Below are experts of layer 4 (counted from 0) of a mixture-of-experts language model. Rows are named router (the router's row for the expert), gate (a neuron's input weights, with its number), up (a neuron's input weights, with its number) and show model dimensions 320-383. Each number is 128 + 32 x the weight over its row's rms, rounded and kept within 0 to 255. Numbers have three digits each.
After each expert's rows: a language model's description of what the expert responds to. This comes from a sample of Wikipedia text that the model never trained on.

# expert 24
router:063131157172117158209191148168147093137168100167096121120098074122095109118127109098136146073149122071111183122161177111167155051137102183154105162206144152049143117146148096076187134141107105
gate0:205141178068152175097144160103139143138161122114161144147128118138132166134067100168156102166124100139098140127120149045172099143101146122087144142160114126194110084125123199144078135129106143
up0:033100114151161144119161154121140129080150170137110132170096146169116170186138115142125128133158150138142149110169101138124140117137169161137119155095046126145119105072127142068095087164092141
Description: Word-initial consonant pieces. Single lowercase consonant pieces starting a word, such as p, b, d, f, sp, sub, and mid-name t in surnames like Foyt.

# expert 25
router:110124118133087133170137151154133127124152081130130083107075089121103147113105121140149140095143141152161067133162138072143149120111083182160149163122102142108154101118156136068107124127078152
gate0:113163138160150170177153122098143121141102076145160123093169132103096085124120123131080102111097151096126105049107154077166117073160136106101125097166044107146150124109118138118190105149127095
up0:112145137080106141099123132141177082135110192094131149153128144118109175124172150102121173121199129174137105186131054124118095149133084174111160135131177159160096171139081081157113139139130187
Description: Latinate suffixes and years. Word-final suffixes like ation, ance, ia, ice, ale in gestation or Alice, plus year prefixes 198, 199, 202.

# expert 3
router:122137151185154155191139134138117103161080121182101060119083111094075115090112099083135107160139113111123178140134144076116132088159055162145099149139120183083131098133153158089192101123107144
gate0:070115032130136132050078099113138104102102121106069152154097165110130131056126156076154144106109081134134152087193084221172109075108094120097126162148079152121128195131107126146193117103201140
up0:174153128120168071085098133109114116140126113131114146150144135102121110110128119164071124128101182145096124124077162079091120143113159161089138120179180141067129060128126096190127146155144132
Description: Institution and organization nouns. Nouns naming organizations and groups, such as team, League, season, School, Party, club, often after "the" or "National"; also opening parentheses.

# expert 54
router:062133128154167152153125154151171107133126146194108078105129094120068136070130080101116128052153125133115124133141137104145112070099100156148150171161089086136130136149105091125145144169080201
gate0:136148151139102102136152045218079151114118101106125067104095131165150062121017038131170147066120074128118128182180133142107146126126083127117111148137138123098112135133202094119112146124184099
up0:129146053147179160179126122122234141112088161101200117121094100071165149179115119140165133147123109126180087136145147121109170129102153155152128114173076139073132077099205117111124150144133170
Description: Letter C and H. The letters C and H, upper or lower case, opening words or names, such as PubChem, McCarthy, cabin, plus st, ch, sc onsets.

# expert 1
router:063110151150151171127125143180114120156124111132128116110106124089099148141134113125135112083142107057135099140170170132158140037159126139142114164194114161132149128121151128099165078141092217
gate0:155154082139085174168148165146100105164160127096104062093099164169113121088085162111088146105095140108121089137088142115180169152137128140158135106135157106114123107124121080126175074179131129
up0:108066163166179079136126065170141160193109134204106140173097120082117100131106091147174108130142136126196174145139073100114149123180102037126202123154101109126114182145119096172123097119191064
Description: Capital initials, music titles. Opening capital letters of names in tables (G, P, T) and opening quote marks before titles, plus music and genre words.

# expert 27
router:090071124110165146117148126120130093111124132141135071107113095089089103148118116103121127092148135142086168185167094090156164112117087121137114169151142136085122131136097111074138071108085143
gate0:159125084104121110142152106103143136137100111033084080166135113044119109093126164107139172130108066141138137182126089144142143155115138166093090190159099164147142143169148152114144182140114115
up0:143099087141142113156169166120121130094064171115152094175107102106086134146168133025131066102182116137158109113182100114125196140126126119074162120087094168135120156110031129122122100154125142
Description: Mid-word syllable pieces. Middle syllables of uncommon words and names, such as or, ell, od, ud, ous, as in Testudinata, Chancellorship, methods, Apodaca.

# expert 31
router:050104096158154141130187122132142153136104132164091076047123131069100115096100137103113114120129148138117126126147151090120150067149086135163098165139130163137125103124116148074130116131104124
gate0:075147157113102085137134121152193122126101136155089105133189091113146124152096145138124139180106194123130121117141094076109105103115215129158161120157138138144118169100150159112194081152070102
up0:114117128165104195168113117106097099173152137168148170095083140094056163141157142098177066149113152118080108104080176117131162109117099111103142018152132101155107167100123081119115087087155127
Description: Line breaks and headings. Newline tokens ending table rows, sentences and infobox lines, plus == and === section heading markers.

# expert 18
router:146108143151168158160140137151114140169130116144096075092095133073095138086123123138127126147132114109131184163144108139149171038135124139158126166191120126124142111133119106119162050106110108
gate0:103112162136157132144146197151130134089122166154133152124124095104112128148112110118159129130166118089180132105145134106197104078116124146134175087149130125156114152080120079142149142161148134
up0:075136148136133139192119118088146128140123172075109103137138113151142108151123173103131150104111195127126115160112128126139200154056148144163124109130131106148159110139109168144126057116162087
Description: Line ends in tables/lists. Line breaks ending table rows and infobox list items, plus the Latin ending -us and verb stems such as ex, oper, elect, acqu.

# expert 12
router:081117165156129160161153128175115113146123109148109042095073073091070152101136104078101120073124142127157134183167128113156120033157086158141109148169117136109122121135153114142212107117107135
gate0:169102081116179150115157196163123062134138123151129166115060139098102108179151118063135128149109146155095120125162142141170145087122160156132139114205160117114085135141082171139072112134132160
up0:159124137131106125125093095125099157067158104089157118168129110077137107123126131123130152118190114166122185172166111167101168114145108131135157105218137094112075183173122171124106137122154141
Description: Brackets, slashes, math symbols. Opening parentheses, en dashes, slashes and equals signs, plus LaTeX pieces like ^{, _{ and $, in tables, formulas and name lists.

# expert 42
router:131122132149127151200148158138131130159113157149127108132087141088055150113123102113101122111139139116159099158181127084139185073199092138135117138131082156156168120133161126073158143128113136
gate0:137172188147115186157121139152133126140158161171095111107046165101120138160183116152122106174139175123157147126106119106065168158071121140125186113174161139148154115111131154144177116181119121
up0:129141114075121117086146100160123140153177088148117119142133059119181132113106069108105151134155135096104143125051135165156148115117150137099088120147111157164134109161166116083087081127143103
Description: Capital initials, sentence periods. Sentence-final periods and capital initials opening names or words, such as K, P, N, V, U, especially player names in sports tables.

# expert 63
router:099134139149170119172154150154133135163082120110103102098080109093117087158129105093111132128144104100154155104138124078149165066166095169141117130125070151086141113131151111062194107104122180
gate0:108114177142196155157133117139133106131065100212081134123167115137118129116135064070102161157100126140114105128084150066132146116159096130151135155145145141131098057069135061150168164128119123
up0:057069133108129080170075129122122144128200057131103157146168101161163153155143138138121142128141094100115119088161045137056086072137153238128110127136120126109170140088165137155167127120091179
Description: Civic and time nouns. Nouns about government, the military and time, such as year, years, public, government, century, term, Republican, and pieces like comm, ory.

# expert 59
router:124147133176165163138148128201098098137118102164111087121102130128113109103135096060104126141140141105169045144123120069157138100159129130145123162162091116161119122137154134069180060104101095
gate0:157119151073125104133134147109101085170136070115109119143138153096173157155158119096112047119118085121066132081127111154093106148136118145172136086085179156120189104078168121135116177136114154
up0:115125156116100057094155118059116100183110100160063093141151167095179155166147139104108073098126147067139143120107115092046122142134117174124148154083150150159109109131108182170082129127178100
Description: Table pipe separators. Pipe characters separating cells in Wikipedia tables and results, plus the piece ip in words like precipitation, Velipojë.

# expert 26
router:122119163155098130159137167138134089157128156203104104107090117109066090196086094086118105083101123120072141113150183083131165084148087121171102162160124125121130113151109093121180145175118137
gate0:125089114121103108160086160136141153101141154110062116181129131136141167155127158140135130109098197124104134212124191159095077082108111112132202144156175123109150095174160115114150155151138109
up0:120121051142131160148100199105072130133124136163135108132121185108092155090179162134173155127124083139084127126112123155104132084104101168144164162086110122093162123170156124140144147161104152
Description: Mid-word consonant pieces. Mid-word pieces like p, ov, ang, ev, V inside names and words, such as Torpoint, Coovum, DVD, plus blank table cells.

# expert 50
router:081105111182100130157133130164121104151137134161111085102135064143048104103083117113104126126142120118100157157178154112143160072160123134144093188123080162037133127148097141045153082126084099
gate0:172156109233146166176148122118176143147160144122103104149142173114108107148124097099131128189051125076140139114130167170138160061132106127129107149105176044108151136137115081119127098167134094
up0:136190085100155176149130143129176183121124097149158113145124220063114132145191124057095123223092097134170170096158173059135136131156094129084150134126117077096139161160139130134118119118101125
Description: Passive and linking words. Auxiliaries and linking words after verbs and subjects, such as was, by in described by, as in known as, to, and.

# expert 40
router:126107161183112123154162176170132145153126177193119107120083126111075105158146105129121118142100129130147105159175186136153128015098087134125111128155117151117143145135154123066147109113092105
gate0:183119146161204114120122102132101092156118155139140110126154155133142104139142142105168126089090166118122154165087146113143131160143080115105112146142130116132122139112148153072122111202146126
up0:095122117094143128103119108178129149091125129117121110072078087196116132127112140133111113149180120147114133144031102126178087150161080146096026147101073129106129084183115171111079127089138109
Description: Infobox colons, prefixes. Colons after infobox field names (Born:, Conference:, Release:) and of, plus word pieces like ro, ap, res in probably, papers, corresponding.

# expert 17
router:082099120173123172142146135127071098143122152154124113140083084094082113151132107090124124150117101096162106157136123129124144000157088165141149133159143143136126157113119121150179088141102169
gate0:240141109096122172122143129136180124181158176141119079123142072086127137090128116153147202145178112069131126117170164129187180119189168135150148106134116147140129063076105071137163104121129113
up0:109143117137174081131168131114153141190135120143108123123152126174144141108049187144153108110154104084058088108115144141102127161137099166152126102122107204157141142137143114106092113118140185
Description: Name-initial consonant capitals. Single capital consonants B, R, T, W, L starting names, words or abbreviations, often after table pipes, such as Andrea B-ocelli, ACL.

# expert 15
router:107141129144122140180184145136141115127123115154091120100108125114068120159147110129157122139105127086128114147168147092144150107184101147155148186200114145090161109105122125152138120126091174
gate0:162139119138158135061082158137167157152122125173105082148126157129169107066130074135126086150183158167135145150123117083163164090124138134135145175090155182096098104102071117145161142147089117
up0:116131145124114127197195110165096187128148128078148097151147106145147167168109149148073155071115060122146115164072099150133077147148135083110088139149137021152163145157186148078097053101185150
Description: Space before numbers. A bare space token, mostly inside tables and infoboxes before a number, date or code, as in "6 ft 7 in" or "PIN: 518101".

# expert 37
router:100109156134088142140155121187104102162152108158130134133104116109081088121126147101124152128140150116112121123152138094139153048169112136152111167185089200073132109142116113081160083104079152
gate0:107090123143093090106109121082118085215049083190073121110115108114108143144196148108097134034169125104148097143172178124077111150114168106104174101124144126122161143068100139159156108147168166
up0:192084127124127126154151204202136069074160134116112108104167114129141137137075102153143155125138111134156047167158089154143216108225104183077145113108086193135133129094152103125108173143129141
Description: Quantifiers and mid-word pieces. Quantity words after articles (all, two, three, some, many, out) and mid-word fragments, including Greek and accented characters.

# expert 47
router:085137140122159167159133141207105143153089108124120111093104085113105134132098100091125116138128130139111049123134132069168156030229116163150104177158115144064156136096122138129186149183084166
gate0:111091117149102204143170137171105141177122179106132128087097087080158137179076152133150116149164124085113143097153165124155123116128105101163046119088112132145174147148098142157073109144160109
up0:098069134123157164098162097163109165093122157153147151108100101072168160146146126134155148147147086144103082166144121150116176135120122164168098115081129133192103132107114117164095103145134048
Description: th, ch, R, D. Pieces th, ch, st, nd and capitals R, D, J in names and ordinals, such as Swar-th-more, 20th, Hammer throw, Daily.

# expert 6
router:103128091164063150144204124174134151128131141125124076135087107124094123148117108068114148128145206129170090146113159132139156141111118132159139184158141139114149105137182102029144139165074157
gate0:093085130165115130107117104103106175128199184158095145097099177102131059138133059139171103121157196068124145100170102072120136143177177073149169113161122185150171092197149104115085083118127155
up0:155140058104145149122133140146130094139162120150136128141096089131086156178120117122118147112165163176110107138093169130139220138092104122101129070159109127149114128111149131132133082155101115
Description: Noun suffixes, infobox fields. Word-final noun suffix pieces such as -ity, -ment, -ism, -ers, and infobox field labels such as Kingdom, Location, Date, name.

# expert 43
router:167086150154132092146214158157169082139132105186109074122069079124091085110134106071096119104117135133160138134156152118137130060200095151130163134122120163129159134143165149088112046120061146
gate0:154092141180162130151149091138133143170062149081117154175119151119072104074106103158131199138127170164179128131079133137155136106171094147164124153060136120070115125132174135188112139133109135
up0:144166191131125162140126097109186178086143149130122095119134151140119106116093044117154183138147103209164100123162140134153147090151082120158120161116150135092061142076121111152101120123160151
Description: The word of. Mostly the preposition of in phrases like five out of five or head of, plus word endings like is, it and °N coordinates.

# expert 38
router:094151136136183117173132122138173128123099118138081078106104132113102093106117106072107133091145101052105092197118177126138151089219123157153163166218128147083160131146149139137141050121079154
gate0:107094088099126106156154152158139064116139118122150153141131124167156175127170165156140129090153176072136100116167078151185083162173112198133097097148155145159138182146132159113207141154071188
up0:105181205123120123116115094168133091088098135126162177143070090156153066126138119143120104164124164158088169138183129097165107177100128104133171176151121104158115126179116119115131137151140133
Description: Prepositions. Prepositions after verbs or nouns in running prose, mostly in, on, at, from, with, during, between, as in on loan, in Scotland.

# expert 33
router:085119146164116125160125181144124095131117117138136106087052130095100114132101127065091124141131148123113127113142117108125131078154094147152108148121133139105120137157158115080194134124089121
gate0:163120144047163143160066155160143186144048073129108189083111151113091173206118106144068176179084157149148069130082112145120096096086166085131158126132134175140117115102103094126150097139149093
up0:147164095159120127054116135181097128101124196083174118165135079065132092143079104114133112128178156160095116150202122127083142067158124147132143131123108141132126132104142160114097130159163152
Description: Multi-digit numbers. Whole one- or two-digit numbers in stats, scores, tables and coordinates, such as 27, 07, 40, 11, often before a pipe, percent or dash.

# expert 7
router:113123138128094141136156159144127081151137082178133101146106138111105103167137083043107143174137115095164101194132149111158163118178109166172133165104124184096165118136142122083154134114102162
gate0:122098108136121120149128136112092164121104150118098129179116097169144190154150175099127103122086223105178159159169155154123159153141114169149136163122083090130141135185123157170102166122118128
up0:110155138110149134172121118154151112148182085107147093137156118128134122152091105141175104144186045164152126101093134084144106082144119129129106157120155123133122148123125146166078132124131105
Description: Plural and place endings. Word-final plural or demonym pieces (ers, ians, ies, inals) and place or area nouns like States, District, Japan, population.

# expert 14
router:127134114154144119127119137185147133165126126146142080134116122097108116130135116106125114104121142181160097123133151132144159096166105133138127150151132195067147099131109079129173099132115138
gate0:147064167126138116144075107140144179149168103119092102153106174178119084138155140136090049163096128116125127086155099090076122124087099092088131128125094142127118121170092109119131129076184136
up0:087114128140087129132178143093127170117094141183141095119072188148135137150123058143111164091142158152092128110153126190153053125151088110090094245090108115131104059146141163139170120125121133
Description: L, D, g pieces. Word-initial L and D and mid-word l or g pieces in names and words, such as Mönchengladbach, deployed, conglomerate; also Thai script bytes.

# expert 5
router:062114136172170128157154169173118097167110062125115118134141146107097107198150127089137122128114149152140081145155121194135117072226085130145133165159111163126136132106133153127140159124107118
gate0:089177117162198129123144111150155144104139138135115124101140130097109149163083145153109116130135177130109069134115100173133091069132144137145139134165131102125083122125107181155121129126124098
up0:145132109146083129148124151111142123144105079149137151116145156126162153109108152147185127165087058152142156145145111117170135111142141133170137193106116115113204082251099150147108116203166155
Description: Capitalized word-initial pieces. Opening capital pieces of proper names and title words, such as A, O, Co, Con, X, Reg, and mid-word isc in indiscriminate.

# expert 61
router:062127099146148139098142132170112091121090077112085137106095087105072102142097104126139123150161100093085141148140151137130153062123102164141148159166137122096126114140069163157085073134114175
gate0:082133118143108129088111081090107111128107140130175120134105126135111100142083145127129115136120106149140106135141138080097154100198097102197101120114138158138184128146105176116120087132124166
up0:128148150147073137088098070158096126113141160080202157142120143142099075103124169114130074127116169145133074112116106064123153091176148116100094143061102151140158089107118089133074048146112189
Description: Consonant-vowel stem fragments. Middle stem pieces like ill, ri, ron, ord, ion in names and Latin species lists, such as Marillac, Agriopis.